Below are experts of layer 3 (counted from 0) of a mixture-of-experts language model. Rows are named router (the router's row for the expert), up (a neuron's input weights, with its number), down (a neuron's output weights, with its number) and show model dimensions 384-447. Each number is 128 + 24 x the weight over its row's rms, rounded and kept within 0 to 255. Numbers have three digits each.
Before each expert's rows: "gets" lists some tokens that make up at least twice as much of what it gets as of all text; "comes before" lists some tokens at least twice as common just after its tokens as in all text. This comes from a sample of Wikipedia text that the model never trained on. Tokens count by the router's weight.

# expert 0
gets: "| ", " ", "0 ", "of ", "at ", "1 "
comes before: "| ", "|", " ", "0 ", "; ", "–"
router:109095126149129126111100141150103101161103156127131108157159124153095169155152093138140127107178161119166162077096155130111079137133116139097118111141138104113084102102115118138088115141121102
up0:108159154144092116150135095132149155128130149100139146132093124155164118104112120114155129150124147075136132117164176161122102144133148126142109149129095101131166101120156078126168140128190123
down0:114126131157114078143155125145114115129111141161125125133079062148133091135150200120117152156159119107137158162101071112103133108120126119129087078153151091105119095152080142135124124086098129
up1:139103144105127109144111137163126119130143146121108151112114153119102098128113136117124115113105146169125103118111083120193131144132130149139108149117158143133154128120151120159139111103132151
down1:143127131114124152114140135118129107115108126055188117122124150190116120130150139105146136126122142146126099156124131154131132090097102113139152133096109147129102150133133129171119145139095114
up2:106142137140114112129141193147140143109124081161116128160111106083132157161103127118134106090149152165132133123154118121116146106118092104129125101142144123158150124103158136152080119107155078
down2:131177128119086146099132140147103146125116125154178184165103135112118127121141131112169142136085145145137094139104113130137161109164111143127099164157162142139111093135115120144134123152116130
up3:113134150115050146156124147131141142169146126170175149125121141139115120117125131116137146058120136163119139111127196129103176168112129103128138139151130123090096094142126081093089113143156115
down3:143111134183146120118129143128129117120141161143146138120135097144115116142111124145103125171122131149145179129111093170127170082171116156155156126176122150066163164110121133104144144109133128
up4:117108116108107147100086163096122146107152141124186107180145156126122093142123125084101111152107135151138056139133121099133113156101100163104130142133139125130138141087110156135123149166124123
down4:156137166102074127124149148146112153118129133142120150101147137062126109139115138133126143112122133110122126144080096149123144091153131136109113128111137136112150147110093156133129131131107137
up5:129084074136114097121103176134142138149094153118138162131135112106105119116122127123095141105123165155142186108128164138140125112125121118117088107135172135108153136116135153129142156119125084
down5:135115097137080114124154140091152113099124108117186147105078096077087132115113093144147117123115115105167117126089140080128117110157129122142156166106148133092180143120182149159119106156109145
up6:112127119093111088141105153138142113131113120137111116076112157138124138148094096137148088123156148128110128187141125083135130155144132176164170122083154105134136130160116108131119112110054148
down6:165151114109154114135134160114129139129155148135139151091161163155143134168150148104118153137122211118147108148148152121100141128079129114088129123154130126179169129153137116093147134075070130
up7:129116139142144133150128136102144110156106103145112102145124140097103135116088098147126073109105149137103120155083109132108158139162127125151111138136150107106145124117112112142105160142165180
down7:132145131149111130169115153144123117115142130139104096114082130139094130156073126155134137156114122137142106127107135098136153132132106132191151130160134118146140095095106104125124155110133126
up8:128136140079121107132150119098168123120163163129127147127137136148178122184121154137135100131100103132102157099151108057110124109084111120108155101151155122127126119150153144088135120109135129
down8:106088154093121121138127098144134120135152099093109114095143190110119160170125132131163110109126136109125070132094128168104129150148136136168082105099135132150146151166172108085126133150127118
up9:107134146091144112128100120098133149111163117112142155155150170127113131125124138114134143123068153152121176113114118114143154101129170102121113147126097168112150151107172130094117145057107095
down9:152115138100133112135105106127134170155129129139115118089117101187099158186138140156111137113093131152107137155134144126132140135130151107107099121141176140133079066190105104134123113107118127
up10:115134166084114124062107154094113147152135160108150149166143091097145123161102137106115122126143093137134132127133109163113141091115109074077114114099131156128122118135084178121122105123158144
down10:101138115111162094119131107149148109138071149129149095113099158110102098141146140098143137118133145131112173134113125132126115160086125128122130123186131095148117110142146104144108143129117127
up11:176116171131099130124120144129160136144143134122111098160119156117139158148084132133094186129162078116109132108110147130110105134161101072151169089149117125121149184120152144149117139143083087
down11:171145143127128147125152119173161136136154157133140136135137121129162131114154120133080089154151153148126106117109107125111112123137115147171075081142170102195123114156098116126147130123103133
up12:071159149152114163108151178098089130082106142115129101137153099115156146118095094141163102163160124145121092154130124157102130159149112096190113111076137134124120130150152163102138118144135130
down12:149152095156118122113131107135104129108128154164126126079133071115163139137121101118097143158175157120124110151129117093106138121146115095154140113111098161131126122107125099104107158160148132
up13:162156151132110116157117115078088160141094140147146123098117152129140176100101156100112136132130127118120131153147148105113141109164115129102105166142151142117090112114105141112154151073126134
down13:161115119125092101121113131118131126159159140109118123170100137141147121106132165145149166179121116120163126113137111140126104147096113157129154108099121107068152128169109113115109159108123105
up14:140120152149123123134091101141161163130136142164137103128088092140118169146152101127145100088127153076145114091106122119137153107084160128125174130166127150105106133114106121126121142110133091
down14:147130136078101153134139145140068140144094093157141109116114114125120151141144162139109146125139167147131108156126162141111159092130141156125098153057100123174139108138186191140120131151124147

# expert 7
gets: "\n", "|", "201", "200", "202", "199"
comes before: "- ", "\n", "| ", ", ", ". ", "0"
router:117127105187095132115148126137172107149143126083136142106134149136121098122163114114137113113127139133120139148067136099113139125133100127095118094131160118096113119124125158106089154123155123
up0:098141135141122123119140108092116132144112141132124170193155118147121077128130101142171131170126127115154082107118152120117145160076168129108073104139184136105130145133144088149176131164139149
down0:150172092127124146117114138128146080154184146142141180123145179110160151133118108121140130135148115148104126154140144108164147141119123147125105104140124101128144112125082151103131122151101103
up1:170102125155132162168152125183125097114151163158132140128086107111137127120134154122128099110120093061153156117136100139130115117142150091127094127167099130156126117132138097110102122184155119
down1:134154128131102111128086094129096122129121084149121136101073114137119112110134157127088135158110119125162140128131117153105124139114136119115116128123175140118151101145085115131157109140114160
up2:128144157162142129129122121133170138096136186166115151143128121155141174101092117137110143071173121125133155099146162155152100116125154169116105127141134191148106176118147135133090101165131111
down2:148145070107087087114132117145164138135148113123162103131138084082154122159125162159132124115140127136121103143152107142125129115121112096128157134093102131121133151140122096117129099190132113
up3:109136164139132152143153138120114121107123182117138147132108095133131143171179147108119105143169090123122091115078143130077121116109161088146135109154156113125116162135133124120098150108159176
down3:125089151109123097103101087144159125157130181127154128167118117105135090162117086136126118139122142135137157118157147105063144141123146112128132121158113157144147188113149150116123117133151122
up4:076120115150145153115121121112092103143101134137174128153089113095154145177132111143150130143110117130154145125142119131134126141122145185159104142135118126108115145115147126114145122115118094
down4:127067171163138085159076069159145123130104108102142149127185143161157118131125167122127136099133138127089145129124092160127107124090116159084128093119133138125135092175129142171150107071118139
up5:130158163088111138137139106139153179115182128137118133135129117144071091173094157133137131146129113119146076128126107121123188129122090102118139107061126125069119139129125121186109147127132138
down5:116108146151138147121132128129143163115085092168121164135112107135131111168146122135141079136149123123158112114150149113123138117100138111105094156120139113100154137158124118100145148116115146
up6:135129194112131153100092158122139112136125149140102100127121141108109126125116142125165155121131124109145159138162123134166150137110124107145097130118163142109136110152142144110120105174158099
down6:127113157081152146122136103092176109110155130117126148121112128110197135123101142122162156115115111155157128106116085110135092094143181134134138136150105118163128122113125122124093115153135118
up7:060145129132094128134132169121093118114108125122148120104151170139136116130120153120081191098128121127089095106106150124139088132148153131121096109128106152108121124119104160122103183096101168
down7:146139145136169139139105088114131099086145082103156147159125109089082130142182113130095133104102116078104128127074089102113126172143115111112153110168123131133111101141144117124156114148134151
up8:128103128129138099166129139115164083132045123143107120103128079123097126076068118113180151143132110116102143135143101114148133124121135131131129134137142127112126085099088153133164113137129130
down8:163128120085109160128078079140129117113099148132160118096126111125127105143145120126095131117147148112151142058156134106112119116149100138129165169131150111134123126097139141157121130139107097
up9:117122111135115109120116174121136114123179126137128157154159126145157116171134119143154147144119097066138140123095139111125161114149182122117154143151171136135123083153130151145143128133129116
down9:153162106102131137158135128111081147128165093127152132087109093120115099099128145135153111132138125156144146180133109150102155143115121143136121092103133120170173121141172091128113142136124117
up10:115056128174094106108099160157229141130098150120126129109144123131138136140123137133144153184135115116141129131138124147133100123134143145133152097116127078121156140166090187125165148111110185
down10:167124129119138154145122091143134087136156129095137138113142110109149103131124131117122146139176103128164149100087170091140121073118101107126153111155091114130112107073144133124153093076150125
up11:135131136153131111139127084113152114121102110160152122136173169112123138118153158142178110142147185129103142131124143097104109137127134170142142116119142124118127106120134084132143140144109182
down11:080091120111114160124146090113125146127119125098088133156148155077113133128158163129099120134088117130062163167126075130124117119102182070125143123108120121068141097107145183097113128171115106
up12:146125124131100143077143130131132111121074114153132115105153127151153098124162130114127148170117127112142142120111140100122126137125091147112131125103097103120090123141123118134114130153124100
down12:082148109124187126149119150131149131122141101101136136152170133074124112137156104170133195157141117095130148087164127167161151112121114113134109142154166064157157129119131109135157182114172100
up13:117183106114137127083141103124142150152159122117132102117141140154121071136146133129132142091130116170145158112110144137152124122104131141158146138099110141081091125113086166103117133113148135
down13:112125106055126129142149102117126109139106153142114125161135100106080160120128164115124141113152116139152106146132145073143123145116084137117109106116140116115115125139143148126155147138095154
up14:125110138149153166100092135117106108164117160125134109142133097154106156149118167131109163131110089113096118091133091136161111086117146114124134157154100105102156185172145115108135119128155135
down14:123112120126133094153073094138125159132128081152136090080171171153136077092142125117109130148150147157117185122120143165144085125121095095120164105119157157088106115129166157106123104144073158

# expert 3
gets: ".", "was ", "to ", "is ", "had ", "were "
comes before: "to ", "the ", "\n\n", "in ", "a ", "by "
router:132145102110106175073123111105148110107134150163159108117130124144109163109124091160106115117127130137125122104146154081124131126101109126084132113126165159151139147130177072104115141122157099
up0:119152091106171124122152121117130119138160159109145116140081104135123174115112150159107111154108135125128153144138141164141165101151143139149128138152134133142133159124138158129114113121093102
down0:129139112134165114112134104196116113144099146084148155137171158151123140141139127143103147158096142137139163127153151131145144104147143118136115163122118101112109123143141103138124123111135122
up1:157138096155113151134140135116142132112140160087154083128121122076152137094099138137121116085133172073106121125156103128116115187117119140124103157145137138164130083153131131172124111087094122
down1:126131110103113084095121131168111111136138133102089134138158113126137134104114140118120138143085069121105118149137136090100090156129141114159104151125081078134117112142133155158125127111141114
up2:120105103186109105093111090142146158140177110103118136139152123139129140136068157137121087054128090121120110129121132169121112151160116115078148149141135145118110095106085120119114102122103150
down2:148133090178150119101098136073108141129151102095113128089161145119144109145128136125145151158088148127143111143142138116134135122112170118128140104138152119118135150123135131121105108166112082
up3:121078132118139130161127093099146120124127115119169113122135114118149103136152139141118122137131119102120145130102132116109194118088123118118117167111170174159104110062131133139121169130117126
down3:149085139119108142147106162158093092144162162108115178100145115127141126161121114112156115096098092137151140112100108161161115123149128135078136134106151154115082072144132157132111152134105151
up4:143151146123083122095100191094130121128109140129119170096138149103120142138142149117187140134154110143115099158086098119155128136160112132148130103169116142131128127095141107151094097151135125
down4:100087110142141155119080183127097122111108105100117128142126123101131125200125090134112104117114136108117069146132149116111133160121155123147161117115100129136156090159142108157129150174144121
up5:178125132101101139079106132134170105088086106088164148128127147103105115129132106170117118113137078140110117089126075139141118105085122149124139129134160081125130079078121121093119116130125107
down5:173115138176166121078147140077125118136111122131111142117130131101126162146142155162123110135114112106106098168108147099136077124142130133127116125123159133113170176131140155159169103155145125
up6:107131146115115133084119085102122166126096142109135165095116156150097139155094107110069116136120105124152103110160086123103123141069113118073158143075161116164061119165174098144152096078146099
down6:121148151103159123169095150087090126150096126122089140133081100129138172161110104138157128094105089123103145121170124131126145111132168092149128133111150151158113144174172118146105120151128179
up7:097157102096147172139131111094115090113119122113120127179122104166104084057111151115113117146089160143088165161067120141079137105127147108103137122130136149117104098121161132123114140141121154
down7:130127048121125100105119145105100117150147120109123139152164109130169115125139137134145124122082184122120153134138116115128124148133126140113107066128136116133151132165124120100134144141154174
up8:111170160150150150157108160081166140136107137151138110108124142095128119090126170120110130145171119112101105134123143090128146115196143173146156104145171106151132086141095143092097126153127099
down8:126136140138166141122133116120183155134145132107120175112128141115125113146111142135164125149100159147133154120127123128118144107124105164129129151128137170158136125103124172175133113132133120
up9:124086134088125135112138117132182105136148131096120104114139138140127112156118138155066113173113167094109139096124157118133164083127144112118149138106101164101133150090127152118103153106188086
down9:108108098170137148145132182141104098099139100131084133139084136106157144122112105135139094115106128154126108142085158120134073101131124102134137121163116134128147155112109120129105144135169107
up10:079124107099150068147138131130119145146175156120112108115149139130154099127135133123141157140114128145162143138092124035096132182171139135127116137155176172129129133136098142136124143108127144
down10:163113173127152152110091168128147116177111089120107084111116102132138097098121114128080134120161128148107152150106150140122123121103120151120160115138117110115103163140107060103146130165150163
up11:152135118120147177158123164109144157131150150143093160096124128093153154159073157116117145142133110147116131112172162149099139095116105148152182119120096126142143154095130158128118120137158148
down11:123127134117144136177133126156182134097123141127079151110133153159127124137099119102132110128137147150127132129109176131135144126111126129123115184079130127100119176170103091111065127093140103
up12:102151152119122134072089121125131130156124125131139145094147118135158127079142126091138113145112126081157158132137129121167113143109136113109173159126128126160141151141152189119097175124148115
down12:155094156089084155149110107126115127133076160140120140148144137151144133126118146108128086108131103149144150098136175152141098136167099090149062110121118127133150135141226140158157158153137124
up13:105103137147158149120101105128087122120074137125181120134147108188142134114134120133134116175065108135124125115139153135118081092108135121083091125133138078141116112095115116142117115151136118
down13:136126144145183114132137115122128159131116164126107124136095107162119100125142152144104108164084146176143129061143169150164085119174139143111122120092102091119158126131121136189126195147107111
up14:150139156126116069118154093092140126127165132126165127144149118190134120109135151157100083125143167119089129067124194092123151110147132118158139087097158129126157149108080103093164109140080138
down14:104091144112106124133151132113149125109149113098152137113142094169080116136129127137103092114141115113175174129101130132153173143133143128140152070127126145159110136129113131176149135099126106